config.yaml
router_score: "softmax"
lr_router: 0.000562
n_kv_head: 4
head_dim: 32
rope_fraction: 1.0
attn_scale: 0.33
init_std_qkv: 0.0348
batch_tokens: 131072
Below are experts of layer 4 (counted from 0) of a mixture-of-experts language model. Rows are named router (the router's row for the expert) and show model dimensions 0-127. Each number is 128 + 32 x the weight over its row's rms, rounded and kept within 0 to 255.
Before each expert's rows: a language model's description of what the expert responds to. This comes from a sample of Wikipedia text that the model never trained on.

# expert 10
It responds to: Final pieces of proper names and titles like Paramount, Vienna, Bishops, Starring, Captains Regent, plus markdown table divider rows.
router [112 120 183 145 108  89  97 158  59 159  89 193 103 148 102 124 158 124 145 115 130 151 139 115 141 184 152 180 137 118 113  95 124 116 140  32 132  61 149 110 139  99 144 115 136 119 186  91 144 136 199  99  25 131 127  50 129  87 173 168 114 116 158  85 115 164 144 124 138  69 166 104 117 165 130 114 159 138 119 130 103 115 114 104 117 126 153 161 161 111 170 138 119  95 101 114 114  96 182 129 122 184  84 156 117 159 155  76 100 138 172 103  85 132 117 156 129 162  90 126 162 137 142 178 133 156  98 137]

# expert 34
It responds to: Periods ending sentences, often after years, numbers or word endings (1790., water., ers.), also decimal points in figures.
router [113 122 189 125 147 162 131  94 133 157 114 141 144 121 135 150 122 133 112  73 113 156 115 109  97 195 173 148 103  93 103 151 188 105 141 102  56 165 167 185 116 123 133 174  93 104 145 148 129 140 108 146 177 163  44 133 150 109 116  74 162 113 127 123  74 133 160 107 142 102 176 151 148  88 168  76  89 161 127 183  83 133 139  42 142 132 113 177 125 169 130 152 114 126 112  63  62  80  96 136 104  87 189 166 123  98 155 101 157 121 109 114 138 121 175  81 103 167 159  97 134 114 106 110 113 116 133 118]

# expert 33
It responds to: The piece un inside words (adjunct, rerun, Strunz), plus line breaks, numbers and units in infoboxes and results tables.
router [165 104 144 169 105 174 113  95 153 101 144  61 147 100 133 142  72  40  62 195 141  95  85 118 115 117 155 124 107 151 136 144 133 106 104 138 144 171 125 145 140 157 114 120  96 161 147 138 130 166 108 131 174 152 118 136 117 142 128 141 131 113 219 114 146 125 105 118 131 175  86 140  71 144 131 188 118 154 133 121 118 144 121 132 138 162 147 144 139 103 125 153  77 178  35  83 154 145 154  82  92 100 117 124  53  74 109 137 100 106 179 110 146  98 144 130  89  95 128 171 107 119 110  82 174 172  79 175]

# expert 6
It responds to: Inner syllables of personal and place names plus common first names, such as Mel-iss-a, Jos-eph, Montp-ell-ier, William, Robert.
router [155 122 104 162  92 116  74 149  65  98 165 145 178 106 118  92  91  75  70 110 148 187 183  87 126 145 100 178 171 145 153 181 132  81 100 130 164 138 155 155 117 112 143 119  87 134 105 115  87  94 158  71 136 103  97 124 122 118 105 114  94 126  90 126 132 131 101 101 110 111 130  75 134 133 110 189  41 155  71 129  92 127 118  95 134 134 158 170  81 118 100 144 108 125 108 116 120  79 167 105 153 208 132 137 107 157 206 163 143  98 150 125 114  96 125 162 145 129 103 108 123 118  66 110 150 130 143  53]

# expert 23
It responds to: Word endings completing labels and titles after capitals: Note, Denotes, Vice President, Air Vice-Marshal, State, compass words like Southeast.
router [164  86 106 144 142 134 125 164 107 109 113 148  79  73 108 125 118 133 108  66 167 101 112 109 130 109 101 125  79  85 123  88 102 132 149 110 110 139 130  98  59 212 129 150 121 112 125 157  97  99 127 149 122 125 178 156  96 183 132 152 198 178 154 152 122 105 112 105 167  63  96 167 136  93 149 138 117 155 134  88 107 170 171 109 164 141 128  53  93 148 142  88 131 185 122 158 133 155 165 134 161  89  96 111  87 111 189  95  66 117  86 144  95 139 168 158 138 136 142 190 133  91  95 145 141 196 167 121]

# expert 11
It responds to: Short pieces right after a capital in proper names, often foreign: Alc-az-ar, Ec-z-acıbaşı, C-ard-iff, Ac-ad-émie; also zeros in table cells.
router [114 135  85 180 133 132 127  89  22 113 139  98 111 132 108 137 151 141 120  71 166 131 139 166 150 129 170 131 123 143  88  94 189 154 107 131  70 161 166 182  75 150 129 147 126 145 164 103 158 123 132  41  46 110 138 127  85  86 148 160 111 112  67 127 127 142 100 145 132 175 155 115 138 179 118 130  83  98 116 155 178 123  96 134 116  71 145 115  93  33 102 158 144  95 162 149 138 156 184  92 145 127 149 114 112  94 151 108 127 147 133 165 129 163 151 147 125 153 187 144 136 166 146 164  88 131 133 118]

# expert 5
It responds to: Inner word pieces and short verb or prefix stems like condemned, feldspar, lifelong, backstroke, exercises, re-, mix; also pronoun he after commas.
router [ 37 127 129 134 135 156 112  78 112 139  95  55 179 127  95 106 189  93 181 190 130 139 134 114 111  95 108  87 130 168 138 170 180  63 113 126 131  92 120  95 101 102 148 117  97 103  78 201  95  73  93 128 188 112 141  96 111  83 114 155  92 144  80 116  94 150 118  94 136 135 102  70 153 138 136 187 163 125 105 110 164 130 148 152 114 147  76 131 157 106 132 111  83 146 127 176 140 164 150 121 133 131 181  93 132 137  97 123 141 124 164 131 167  89 146 112 154 127  96 126 200 103 118 126  84 112 172  87]

# expert 44
It responds to: The letter a inside names (Té-a, Svet-a, Is-a-iah), plus digits of scores and records in sports tables.
router [149 198 156 114 162 157  84 135 138 131 132 141 144 120 123 117  57  82 131 144 161 119 113  77 142 151 103 152 135 115 107 159  75  78  61 142 157 132 148 122 171 103 115 136 148 122 102 143 130 121 107  63 105 147 102 145 143 119 132  67  73 162 150  69 173 134 120  86 123 104 219 157 111 115 115  94  59  98 152 100 196 157 116 143 148 132 101 154 117  83 156  79 147 141  90 103 103 108 106 120 221 132 129 124 123  62 132  74  93 121 140 144 120  91 194 113 153 121  89 128 114 113 153 124  98 154 125  72]

# expert 8
It responds to: Abbreviation periods (Bros., Sgt.) and single letters or fragments inside proper names in credits and tables, often L.
router [ 86 156 103 118 137  76 144 114 105 116 162 168 178 113  79 176 149 178 133 154 160 153 133 135 129  69 149 134 119 137 147 156 170 131 151 100  50 175 163 134 144 124 135 167  67 123 176 175 148 143 136 110 175  85  97 187  81 124 114 192  94 120  88 138 150 133  86 136 129 166 202 154 131  54 135 103 112 203 118 134 113 151  86 142 170  86 109  84  95 168  85 108 101 146 114 128 153 195 153  96 124 144 145  97 144 172 129 146 104 142 157 154 143 120 170  98 151 143 138  81 133  99 114 129 109  82 159  98]

# expert 61
It responds to: Location and route prepositions like in, through, under, between, about, and -ing endings such as recru-iting, occup-ying.
router [ 98 127 144 131 138 133  52 122 163  94 148 150  59 142 124  95 180 118  97 114  58 143  99 201 173 128 104 102 165 123 165  95 182 156 143 144 131  77 140 170  71 147 180  97  97 126 147  86  94 126 183 142 151 128 141 123  90 129 122 128 118 132 166 130  76 103  87 154 129 123 129 161 125 121  86 139 138 109 153 103 152  66 188  80  68 146 135 105 117 124  64 180  84 162 144 162  88 103 131 147 175  91 160 115 163 124 167 105 155 129 131 175 169 140 100 144 166  79  80 128 175 163 159 119 142 145  98 142]

# expert 45
It responds to: The 2 opening years such as 2014 or 2021, there and There, the and this starting clauses, and ot in prototype.
router [143 115 157 103 136 157 136  83 137 196 144 132 113 135 189  77 113 122 133 128 105 150  93 150 131 158 122 113 117 167 114 131 108 110 118  72 158 170  95 142 134 146 109  38 178 130  76 166  80  68 140 159 110 129 145 146 170 166  81 111 106 100 157  78 183  98 126 164 188  66 108  96 102 116 120 132  56 125  91 163 102 135 111 141  53 121  94 172  88 111 149 111 157 153 164 130  74  86  81  94 123 142 121  98 138  96 126 157 112 138 121 142 154  96 136  66 139 166  87 154  86 162 146 170 147 167 132 109]

# expert 17
It responds to: Line breaks ending table rows, especially after track durations, plus pipe separators and infobox field labels like Country:, Clade:, Spouse.
router [154 209 161 123 117 131  78  98  80 102 118 170 152  98 112 149 172 144 148  36 114 110  87 125  98 148 211 120 163  92 152 100 141 120 107 112 178 154 125 129 115 147 123 119 157  98 112 108 140 160 149  60 157 187  93 122  89 152 120 124 162 105 155  84 157 139  68  94 141 183 107 135  77 117  76 120  99 129 184 117 145 152 173 149 190 122 196 105 132 124 132 162 113  88 100 116  76 132 177  91 122 122 126 131 125 146 147 110 122 106 168  67 112 141 114 104 160 115  94 104 125 138 177 135 135 138  68 177]

# expert 3
It responds to: Paragraph breaks before wiki section headings like ==See also== or ==History==, plus infobox titles such as Scientific classification and Personal details.
router [141 144 115  96  90 195 131 150 101  57 157 129 114 114 133 152 112 115  96  57 180 122 103 129 139  83 166  86 175 125 197 127  83 149  93 109 132 121 136 112 104 185 173 194 156  80 123 133 156 123 138  81  78 146 177 159 183  90  92 146 115 107 146 101 121 148 208 116 116 128 137 120 108 151 182 138 132 126 135  96 141 182 134  89 133 174 157 144 126 128 171  84  99 145 145 135 155 141 167 121 108 138 112 157 117 136 137 118 175 103 110 126 123 144 123 159 106 208 164 141 184 154  80 158 209  85 135 142]

# expert 16
It responds to: Table separators " | " and name pieces after them, middle pieces of foreign surnames (Rosebury, Torbay), and Thai, Cyrillic, Georgian bytes.
router [155 138 123 155  92 126 101 143  82 115 136 123 159 106  85 120 140  27 115 159 160 164 215 134 147 134 123  57 133 162 104 164 110 116 173 128 118 167 128 111  94 106 112 114 119 103  88 136 135 183 152  84 198 162 172 135 113 105 115 121 116 112 172 176 149 139 117 123 125 193 116 113 164 190  74 172 135 133 108 166 183 149 105 105 160 136 132  68 127 126 165 169 149 112 112 111 204 178 131 117 159 106 112 145  86 121 143  98  66 150 175  78 141 134 133 123 128 159 128  88 133 128 148 137 203 146 123  98]

# expert 59
It responds to: Merged preposition-article tokens like of the, in the, to the, from the, by the, and dollar signs closing LaTeX math.
router [137 139 116 132 132 125  86  66 154 176  68 184 117 123 147 136 166 129  91 109 127  87  88 135 107 165 101 133 157 157 129 103 156 118 132  54 123 124  82 109 140 176 139 128  83 101 123 178  98 166 107 143 149 131 126 120 176 131 159 107 107 174 175 149 100  70 110 158 185  79 139 147  59 107 115 129 142  74 186 177 120 110 104  86 120  99 156  93  97 188 145 165 119 110 125  92  94  96 115 141 193 105 119 165 155 100 111  92 203 157 150 116 122 123 163 154 118  69 116 103 120  81  94 103 139  74  89  94]

# expert 7
It responds to: Prepositions and separators such as from, at, of, commas and table bars, often near dates, coordinates or infobox fields like "Created by:".
router [102 167 123  94  86 118 136 158  87 135 102 126  58 143 156 118 122 187 112  62 142  80 125 127 168 129 116 152  84 108 111 136 113  69 131 120 139 133 135 131 146  98 110 106 160 112 124 196 117 136 124 107 173  84 118 138  50 124 138 173 151 150  96 151 138  80  86 145 147 120 142 138  51 126  79 124 156 106 139  93 190 162 165  87 142 100 141  97 158  73 155 137 167 168 145 180 178 114 181 160 146  83 113 178 100 111 136 129 153 171 148 118 100 174 123 151  83 113 100 151 141 171 142  84 177  87 139 198]

# expert 32
It responds to: Prepositions and determiners that introduce a noun phrase, such as of after variety, for, against, about, such, various and several.
router [152 105 129 114 116  91 165  70 178 112 102 125 120 149 176 154 104 171 157 150  55 210 156 164 126 134 133 135 118 132 131 192  93 114 105 176 165  80  97 136  92 157 135  78 128 110 115 154 129 105 102 118 150 176 121 112 133  77 113 126 165 121 146 143  26  63 165 134 108  91 108 146 177 150 163  96 157 112  92 132 118 137 125 117  94  64 161 117 180 142 104 119 120 166 169  90 106 122 161 176 120 102 145 158 130  92 116 132 185 139 115 144 134  88  84 113 132 113  70 118 187 131 111  84  92 158 177 137]

# expert 20
It responds to: Common abstract or work nouns such as work, view, book, film, research and result, plus word-internal pieces like the osp in hospitals.
router [104 103 148 116 165  80 128  73 166  67 111  98 135 211 132 123 154 173 161 107 181  86 105 158 125 140 103 103 138 128 141 113 142 144 121 176 135 111  92  69 158 127  96 125 163 127 100 111 110 135 135 129  64  67 110 116 100 116 170 164 109 100  73  98 149 158 145  82 139 119 160  56 181 143 140  95 132 103  73 153 127 146 149 158  95  97 117 186  85  90 145 102 109 144 119 167 111 193 134  83 178 141 132 107 158  95 133  97 165 113 117 174 122 176 133  80 115 163 198 106 136 132 154 118 127 128 203 105]

# expert 43
It responds to: Pieces of proper names and country names in credits, tables and track lists, such as B-ella, Kenn-edy, H-ere-ford, Germany, Poland.
router [205  92 155  98 105  99 106 127 118  73 114 130 158 140 207 163 164 147 161 145  95  71 113  84 142  75  62 102 119  85  81 195 132 113 108 117 134 115 173 117 161 152  93 142 135 110 101  85 150 166 183 131 137  54 129 121 140 118 154 160 125 132 114  97 176 160 115 164 116 162 107 118 138 105 111  75 154 121 121 119 144 130 138 107 141  75 130 100 162 142 121  95 100 175  74 175  89 111 111 137  94 132 142 146 147 164 182 128 133 145 124 184 185 112 128  95 210 109 135 113 105  99 151 127 172 146 149  61]

# expert 39
It responds to: Leading digits of years and dates (2 in 2024), number words two and three, table divider rows, and the endings ary and ow in vary, vowed.
router [124 145 180 119  78 118 140 113 119 173 139 125 129 107 162 118 100 161 163  71  90 103 120 115  93 111  88 110 162 162 111 133 163 131 123 102 205 116 127 107 134 114  98 137 159 121 117 124 149 115 150  82 136 127  84 134 123 142  71  66 203  85 164 127 100 114 164 106 195 101 157 119 122 103  72  82  88  83  98  13 129 158 146 192 111  91 100  92 163 109 152 153 183  90 152 135 156 174 121 143 105  80 186 119 167 109 110 117  98 108 106 162  93  88 129 116 109  80 136 123 133  91 150 154 106 158 132 149]

# expert 25
It responds to: Biography phrases like was a, became, he was, had been, and the "- Full" field opening footballer infoboxes.
router [ 79 182 115 119  87 140 168 162 149  92 141 133 129 175 115  87 174  82 136 168 147 127 190 121 140 107 142 162 151 157 115 158  68  63  64 124 134 138  81 162 130 152 140 190 143  94 123 147 135 146 127 141 149 134 146 122 137 141  86 117 102 170  75 133  83 120 112 150 110  92 147 102  76 121 140  83 126 180 102 160 122 169 171  64  95 114 137 105 161 115 111 102 163 167 152 158 154  83 162 139 108 127  78 176 150  79 118 153  99 125  67 110 122 100 140  77 184 129  98 163 121 193  81 145 131 134 138 205]

# expert 63
It responds to: Field names and separators in infoboxes and coordinates, such as IUPAC name, Coordinates, Postal code, name:, and the minute mark in coordinates.
router [ 69 116 110 120 147 115 127  57 108 172 147 158  83 103 150 217 123 189 101 134  82  82 182 166 159  98 191 119 189  75 190 119 128 127 146 122 118 106 105 144 136  97 117 159 152 159 129 154 143 146 143 114  61  75 104 153 117  79 113 158 123 126 145  61 160 120 137 132 149 161 161 115 164 151 152 143  91 103 112 134 122 191 150 119 109 111  72 150 148 126 169 160 131  66 151 154 135 118 128 146 143  99  76 162 149 147 148 108 153 112  97  90 109 158 121 127 114 168 153  57 116 138  72 155 125  76 165 129]

# expert 41
It responds to: Size and degree adjectives like small, most, large, great, high, and adjective-forming pieces like -ful, -al, -ous, -ional.
router [147 158 130 101 155 102 218 142 171 126  82 157 129 139 133  85  68 163 118 147 184 138 134 186 164 175 119 146 117 104 138 120 155 139  82  82 174 102  97 126 135 147 174 115 127 168 130 153 147 112  57 180  76 162 136  81  88 175 139 102 119 159 152 125 131  90 117  64  99 123  98 141 156 141 120 212 150  60 118 173 182 101 147 161 101 122 153  92 119  82 107 148 156 168  95 123 128 132 119 111 152 155 160 115 118 139 164 116 148  92 109 200 116 138 127 188 128 131 172 138 105 134  79 165  95 155 124 144]

# expert 36
It responds to: Inner syllables such as ic, enc, acc (verd-ic-ts, commun-ic-ation, v-acc-ine) and accented letters in Czech, Vietnamese, Catalan names.
router [108 134 129 109 139 104 166  85 100 181 131  85 175  92 184 129 123 139 104  96 104  70 125  83 136  90 142 161  92 123 166 161  83 126  80 121 127 101 118 101 101 153 156 109 145 129  86 121 172  79 163  99 146 114 118 116  89 128 113 123 141 153 121  53 102  84 110 112 131 154 100 113 128 146 204 162 132 136 123 111 151 130  70 192 143 120 155  80 132 106 116 169 146 137  67 127 127 215 142 157 109  90 180 120  58 105 142 151 115 158 104 162 111 153 123 148  51 171 203 137 157  98 132 146 182 150 153 151]

# expert 24
It responds to: Sentence-ending periods, often fused with a word ending such as es., ing., ation., plus the "og" in analog and trilogy.
router [126 112 106  58 167 153 163 120 152 136 108 148 150 176 170 119 153 160 150  98 177 133 143 138 120 167 117 155 123 134 110 104 102  64 156 131  70 168 100 134 158 167 125 156 107 100 108 104  72 125 168 158 170 145  88 169 211 164  98  60  67 111 111 113 140 204 152 121 138  97 148 104 146 140 150 162  78 149 145 121 100 186 141 121 155  85 145 135 153 146 114 139  60  85 109  83  99 170 118 112 113  97 157  94 112 161 135  87 104 167 148 116 145 117 171 147 110 108 109 145  66 132 125 132  88  72  74  80]

# expert 37
It responds to: Word-opening stems of abstract or technical words, such as state, prov, requ, decl, surv-iv-ors, f-ric-atives, norm-ally.
router [154 168  58 146 121 127 156 125 131 116 128 136  96 103 197 152 130 144 136 144  87  71 130  95 111 131  75 114 128 151 121 105 124 103 195 153 118 166 155  84 138 179 120 177 170 101 137 138  61  80 103  75 140 159 110 144 159  99  92 134 160 119 132 146  99  73 119 103 157 109  90 189 124 113 113 170 137 170 132 123 179 137 171 116  88 117 114 154 117  68 152 151 113  53 121 130 129 193  61 154 127 133 118  89 115  96 103 167 131  61 140 139  82 152  87 159 135 114 121 197  95 128  67 118 142 125  79 146]

# expert 12
It responds to: The piece "com" after prefixes (up-com-ing, short-com-ings, sub-com-mittee), short word starts like sp, th, ad, and Thai script bytes.
router [125 170 136 164 194  96 114  90 159 183 162  58  98 153 125 158 160  85  97 120 133 165 128 148 136 113 136 108  85 122 105  79 155 114  56 106 171 137 121 180  81 122 153 109  86 131 167 128 107 184 180 202  72 103 106 115 116 104 164 160 146 123  90 188  78 107 189  84 176 139  96  81 170 135 171  96 158 154 132 176 115 108 103 126 165 160  92 147 129 140 133  97 116 139 104 135  84 129 152 128 151 158 128 121 123 159 154 156 121 172 144 136 195 150 116 109 170 136 165 163 133 122 155 118 101  66 123 113]

# expert 18
It responds to: Middle or final word pieces such as par-alle-l, festschri-ft, a-ired, plus decimal points inside table numbers like 2.0 ha.
router [126 156 155 144 134  96 127 135  77 167  81 162 160 193 124 158  66 189 119  92  73 156 163 149 166 156 124 101 159 149 123 142  98  91 136 125 121  81 182 164 145 144 139  84  88 115 104 145  89 170 134 149 163 199  85  89 113 123  79 122 124 107  84 104 161 141 111 124 185 138 128 116 110 103  80  73 104 144 125 120  93 139 117 141 164 140 182  90 106 146 173 177  85  67 168  98 118 123 180 134 186 159 153 115 130 138  91 100 130  93 129 118 100 143 125 199  98 182 150 139 137 122  94 144 149  73  96  88]

# expert 53
It responds to: Middle syllables containing l or il in names and words: Per-il-ous, Pav-il-ion, Michael, Hill, Mill, Lars-en, Mas-l-ama.
router [163 132 121 172 110 133 108 110 145 154 153 150 120 157  67  87 135  57 134 105 117  90 129 142 124 130 108 104 108 141 186 141 172 134 113 142 159 154  99 189 167  74 169 121 174 132 140 100 152 125 136 122 126 108 106 122 142 167 145 105  89 109  88  96 161 134 125 154  88 164 161 112 177 198 134 175  93 158 104 104  88  85 115 138 149 104  63 150 144  92 113 163  80 153 191  89 190 193  97 126 103 166 115 116  92 171 195 117 154 151  87 126 118 144 168 146  82 160 128 137 178 117 108 107 133 144  53  73]

# expert 15
It responds to: The pronouns he, she, his and her in biographies, plus verb stems after a pronoun or to, such as hel(ps), determ(ined), made.
router [145 175 167 104 139 124 149  94 108  95 120 103 173 150 124 122 125  90 136 173 133 137 143  94 166 167 125 125 104 159 104 145 117 126 121 114 149  96 131 137 112 165  93 159 118 192 135 201 102 135  66 147  93  99 178 131 103  84  58 105 142 134  46 151 109 171 140 143 186 138 116  54 152  95 138 122 128 136 124 129 116 124 135 144 178 108 100 103 110  91 108 107 175  83 183 166 103 145  92 140 117 135 150 225 139 171 162 178 171  95 120 160 155 114 103 107 139 102 164 142 170  64 177  70  89 142 134 121]

# expert 2
It responds to: Time and sequence words like after, before, until, when, then, plus fixed phrases such as to-day and under way.
router [118 207 142 122 172 119 142  94 153 154 120 123  85 170 120 160 122 130 162 107  99 130 107  71 116 165 144 141  97 133 137 100 127 201  67  46 166 121 123 136 177 145  95 147  85 138 150 121  66 181  89 154 135 159 119 160 177 205 130 177 148 123 131 157  51 129 175 122 142 113 141 116 150  87 134 113 141 125 145 114 128  99 138 154  75 116 138 131 141 109 144 130 180  83 171 116 122  94 103  76 143 108 114 152 107 125 133 120 172  88  84 120 137 126  93 117  98  77 177  86  86 102 151  83 201  97  88 126]

# expert 58
It responds to: Short inner pieces within words and names, like u in maneuver, t in overtaking, or in Mayor, plus given names Mary, Charles.
router [ 89 142 160 104 150 128 170 213 146  84 148 127 147 105 128 131  88 160 127 162  88 165  76  94  77 122 114 154 136 154 151 158 166 140 149  50 198  80 135 148 132 170 156 100 111 162 165 136  74  97 149 130 136 200 165 123  18 120 118 188 154 109 117 116 164 130 157 107 124 137 125 174 160 149 105 166 114 173 168 178 135 170 140 136 150 115 180 130  69 172 151 140  98 106  97  77 105  95 118 114 123 123 140 149  99 117 153 175 182 127 128  96 160 115 130 110 153  85 120 105 144 113 145 128 102 144 138 102]

# expert 56
It responds to: Opening fragments of longer words such as acc, un, co, gr, non and Mag, as in acc-ounts, vin-yl, semi-finals.
router [161 103 121 151 146 127 155 174 137 144 138 159 184  90 128 112 134  66 158 132 127 124 192 155 124  93 112  97  67 163 118 140 152 137 125 155  98 145  88  94  59  61 111 151 155 129 151 122 125 107 186 141 118 116 147  79 133 158 171  42 114 143 159 100 123 133 131 121 102 138 131  93 225 120  84 175 139 160 104 122 121 133 154 119 128 150 120 162 216 135 136 172 145 124 140  86 109 122  82 161  74 193 118 104 122 150 139 110 111 174 182 145  82 147 154 108 120 129 161 123 123  82 123  48 107 119 173 136]

# expert 35
It responds to: First byte of Chinese characters inside parentheses or titles, and early pieces of Latin words such as ch, dec, prot, conf.
router [163  70  94 150 127 145 188 120 103 135 109  65 134 202 118 129  47 128  85 177  67 123 161 184 150 132  88  79 167 142 115 184 112 124 130  90  98 185 117  65 138 126  93 152 162 186 131 145 165 164 128  99 114 120 119 113 108  65 111 122 124 102 158 171 121 111 128 115 118 178  91  74 105 157 121 135 104 132 123 157 122 144  99 111 112 114  71 155 105 103  75  68  99 146 103  98 127 117 114 118 170 121  98 124 134 140 105 115 104  82 192  72  97 138  81 167 123 130 133 109 151 158 167 159 158  81 136 104]

# expert 60
It responds to: Double line breaks between paragraphs or after titles, heading starts like ==E-ducation, and first letters of lead names.
router [123 135 139 144 148 148  98 106 123 111 170 141 102 134 126 138  98 143 156  71  94 127 124 107 142  84 130  67 112 136 132 133 105  83 109 142 109 193 133 192 126  94 118 161 139  71 201 169  76 120 217 105 105 177 186 142 185 135  91  94 120 119 148 137 163 175 111 145 122 179 120 112 150  87 121 114 101 195 156 138 178 106 142 107 137 150 100 140  55 143 154 114 136 113 151 130 136 130 164 179 143  96 161 168  83  86  92  80 154 112 127  52  81  83  83 113 135 181  95 125 100 133 131  96 105 147 137 104]

# expert 22
It responds to: Inner word pieces, especially qu in adequate, disqualified, Arquitectos, plus prefixes and capitals like Inv, re, Ad.
router [132 169 164 173 133 141 178 165 183 131 102 149 112 123 124  81  79 124 119 169 166 106  92 126 111  90 180 146 143 134 126  82 153 121 156 176 119 127  90 111 124 159 138 147 135 158 160 143 137 127  53 176 102  72 164  98 120 122 154 193 144 125 138 122 129 186 103 124 119 172  91 163 118 152  66  97  91 144 157 162 150 180  83 162 104 104 164  88 108  74 107 126  82 124 112 102 102 145  99 136 175 129  82  83  60 166 110 160 127 151 153 160 121 127 146 114  80 147 147 105 141 102 165 174  33 142 127  89]

# expert 47
It responds to: Closing parentheses after ages or dates in infobox birth and death lines, plus biography verbs like released, published, signed, joined.
router [111 141 114 154 128 159 106 136 161 167 163 113 126 111 109  91 126 110  92 120 105 126  84 157  33 110 107 122 105 124 142  77 134 113 109  58 140  70 115 183 125 143 146 118 185 103 197 153 142 182 208 108 105 140 108 140 122 117 105 157 101 164 140  89 107 110 101 163 159  61 183 160  89 160  75 101  99 127  90 158 136 118 158 145 125 103 107 101 163 161  59 101 161 185  80 112 144 107 115 162 138 112 105 128 135 151  57 122 103  95 123 117 149  92 162 157 201  87 122 106 132 167 115  93 157 151 143 140]

# expert 54
It responds to: Cyrillic lead bytes after opening parentheses in names, capital R or M in table codes, and pieces like man, erman, ian.
router [184  66  67 145 127  89  81 184 122 108 149 119 153 135  93 162 154 109 174 137 185 102 132 123 121 122 135 144  79 109 134 123 157  89 150 100 149 143 216 170 129 132 113 166  85  53 112 155 169 138 125 102 114  85 110 167  92 144 139 188 158  83 147 152 114 125  97  89 146 177 109 135 151 151 148 130  99 141  84 132 162 102 146 104 136  66 128  92 134 113 128 120 134 132 123 131 185 184 157  55 165 150 127  91 129  85 139  75  94 143 181 128  98 108 108  96  95 126 141 131 135 186 156  91 151 151  91  64]

# expert 50
It responds to: Word endings like -iet, -own, -ley inside names, month names and dates, en-dashes in scores, and nouns like song and town.
router [ 92  92 108 111 151 138  86 168 114 160 145 111 180 136  77 113 161 114  79  70 138  36  89 108  72 138 139  81  89 152 156 156 134 131 145 114 121 180 142 164 141 123  79 109 102 164  93 165 177 150 131 109 187  82 103 161 110 189 135 146 153 130 142 112 122 106 166  84  76 161 123 126 110 147 132 186 142 157 134 119 106 150 139 116 161 146 115 123 104 136 158 164 108 127 165  87 162 113 161  74 122  86 127  94  91 102 131  60 119  97  92  91 128 121 144 152  62 149  62 132 128  67 175 119 159 171  89 133]

# expert 28
It responds to: Inner and final pieces of common words, such as et in centimeters, vegetation, genotype, or, ional, ide, plus score digits.
router [168 129 209 114  94  63 163 126 136  75 155 182 140 160 125 131 112 142 121 167 174 134 142 159 141 140  98 125 102 133  81  87 127 121 171 107 174  78 103  75 141 139 133 181 108 157 140 126 208  66 131 114 121 105 120  90 190 129 104  89 141 119 155 122  58 127 146 159 141  90  91 131  86 121 179 126 113 136 154 104 114 133  85 163  98 121 196 108 178  90 157 140 129 143 129  98 106 157 121 117  75 147  84 108 131  71  80 100 142 149 198 119  83 139 143 112  96 202 160 146 107 150 127 133 112 101 138 157]

# expert 40
It responds to: Closing parentheses, year pieces like 2017, "medal –" in medal tables, Preceded/Succeeded by, and linking words such as from, by, with.
router [100 130 153 152 129 134 111  96 128 134 169  81 154 119 109 145 132 188 191 105 205  89 133  99 125 114 173 155  91  65 154 110 105 127  78 159 117  98 120 157 152  89 120 101 124  88 156 154  66 129 176 151 113 141 141 144 131 112 154 135  69 118 122  66  87 100  59  84  95 101 107 156  43  96 101 112 135  97 165 145  92  74 128 117 133 105 124 132 142 135  54 132 134 186  56 119 133  83 141 159 170 184 158 109 127 109  78  81 127 130 110  66 140 118 108 168 126 116 117  95 133 142 121 144 105 144 150 166]

# expert 52
It responds to: Pieces inside foreign place and personal names (Montauk, Sri Lanka, Candolle, Guéi), accented letters, and Cyrillic, Arabic, Thai byte starts.
router [161 110 140 160 131 109 121 161 124 161 118 156  99 114  96  64 177 100  73 155 151 121 113 128 202 158  43 166 155 142 140 100 170  98 161  34 168 133 136 149 109 179 163 137  65  89 136 165 137 183 107  91 116 135 139 111  59 123 122 188 113 167 128  94 125 129 132 114 153 100 112  97 119 139 131 194 160  91 142 185 209  66 140 145 109 123 144 131 117 102 150 135 113  79 144 126 159 144 113 133  87 155 126 157 148  82 165 105  81 161 146 136 120 161 164 151 122 155 116 158 141 109 145  82 154 123 109 162]

# expert 27
It responds to: Byte pieces of Greek script, endings such as -ation, -ology, -ius, -idae, and institutional words like National, Academy, Army, Navy.
router [168  79  83 149 127 132 124 196 132 125 125 155 114 118 130 162 138 105 102 118 232 116  86 174 206  86 148 142 177 105 104 116 134 118 144 115 181  73 156 176 110 185  84 192 103 145 164 156 196  51 123 139 115 165 138 147 139 201 126 115 124 147 153 123 138 140 121 153 115 130 167  95  68 162 146 158  87 158 122 178 131 117 125 141 161 133 129 142 124 105 170 124 178  98 105 126  69 138  91  89 109 100 142 124 114  82 108 110 171 132 102 120 105 152 183 136 127 126  67 135 137 144 160 120 158 106 132 100]

# expert 46
It responds to: Function words in running prose: were, are, would, being, have, he, they, also, that, often after that or which.
router [154 139 146 160 105 121 145  45 172  95  63 132  98 146 140 100 124 136 186 143 139 106 154 139 174 159 143 108 160 164  77 116  66 129  98 154 165 175 108 132 141 194 106 187 129 174 140 139 144  72  82 152  72 143  97 173 150 119 141  69 107 121 139 130  83 101 145 164 113 158  95  96 141 101 118 107  88 107 132  75 149 139 137  96 143 147  79 149 144 209 157  90 144 154 160 132 134 101 119 113  85 148  59 114 141 146 137 153 113 110 133 114 104 123  54  72 136  81 143 182 153 140 149 115 124 161 183 119]

# expert 51
It responds to: Single consonant or vowel letters inside proper names and place names, such as d in Frédéric and Aberdare, y in Blantyre, k in Mangeshkar.
router [148 111 125 150 105 101 156 105 168 172  93 138 153 144  95 165 136 165 117  67 123  96  63 118  85 150 149  98 155 112  85 107 133  97  63  60 184 106  90 145 110 189 125 101  50 110 167 100 137  61 142 133  99 150 116 116 135 115 145 136 109 104  94 133 158 110 170 163 125 180 140 121 178 135 163 144 153  96 167 126 154  63  88 135 160 154 151 101 131 109 153 132  70 103 130 131  77 144 145 151 133 113 126 136  73 165 125 112  90 196 151 101 106 124 192 174 160 111 154 175 196 135 101 123 170 130 100 133]

# expert 19
It responds to: Line breaks, plus pieces inside proper names of places and people, such as Monten-eg-ro, Karl-ov-ac, Don-ov-an, Walk-er.
router [150 100 137 139 128 138 144 100 137 122 211 133 127  45 112  89 178 115 101 139 118 147  89  90  53 112 176 123 105 170 151 102 130 120 104 115 151 146 135 125 148 115 139  74 119  94 118 120 130 141 134 168 135 132 147 105 128 148 163 126 133 110 100 163 154 190 151 159 110 164  68  62 150 116 175 143 126 130  91  78  95  41 114 107 170 148 179 124  74 171 136 158 113  55 110 115 150 104 149 109 132  90 137  92 104 183 138 143  84 136  89 114 129  68 167  96 140 115  86 176 190 147 141  93 165 172 120 144]

# expert 30
It responds to: Mid-word pieces like Wond-er, th-ir-teen, ex-ha-ust, digit pieces of years, and LaTeX backslashes in math formulas.
router [134 125 147 128 185 124 123  83 155 130 129  99  54 154 115 140 146 115 144 166 159 114 112  77 108 144  93 132 147 194 156 168 146 187 131  68 171 122  83 164 142 143 105 117 127 143 122 187 147  75 144 168 127 138 141 167 199 136 143 167  86 156 167 161 105 136 141  78  54 121 101 115 105 143  91 143 125 153 146 169  82 176  88 115 130 159 142 126 129 151 143 140 193 155  86 173 140 148  89  92  68 138 167 102 115 173 148 188 131 163 105 134 155 120 154 157  76  80 100 154 164  89 122 115  96 143 118  68]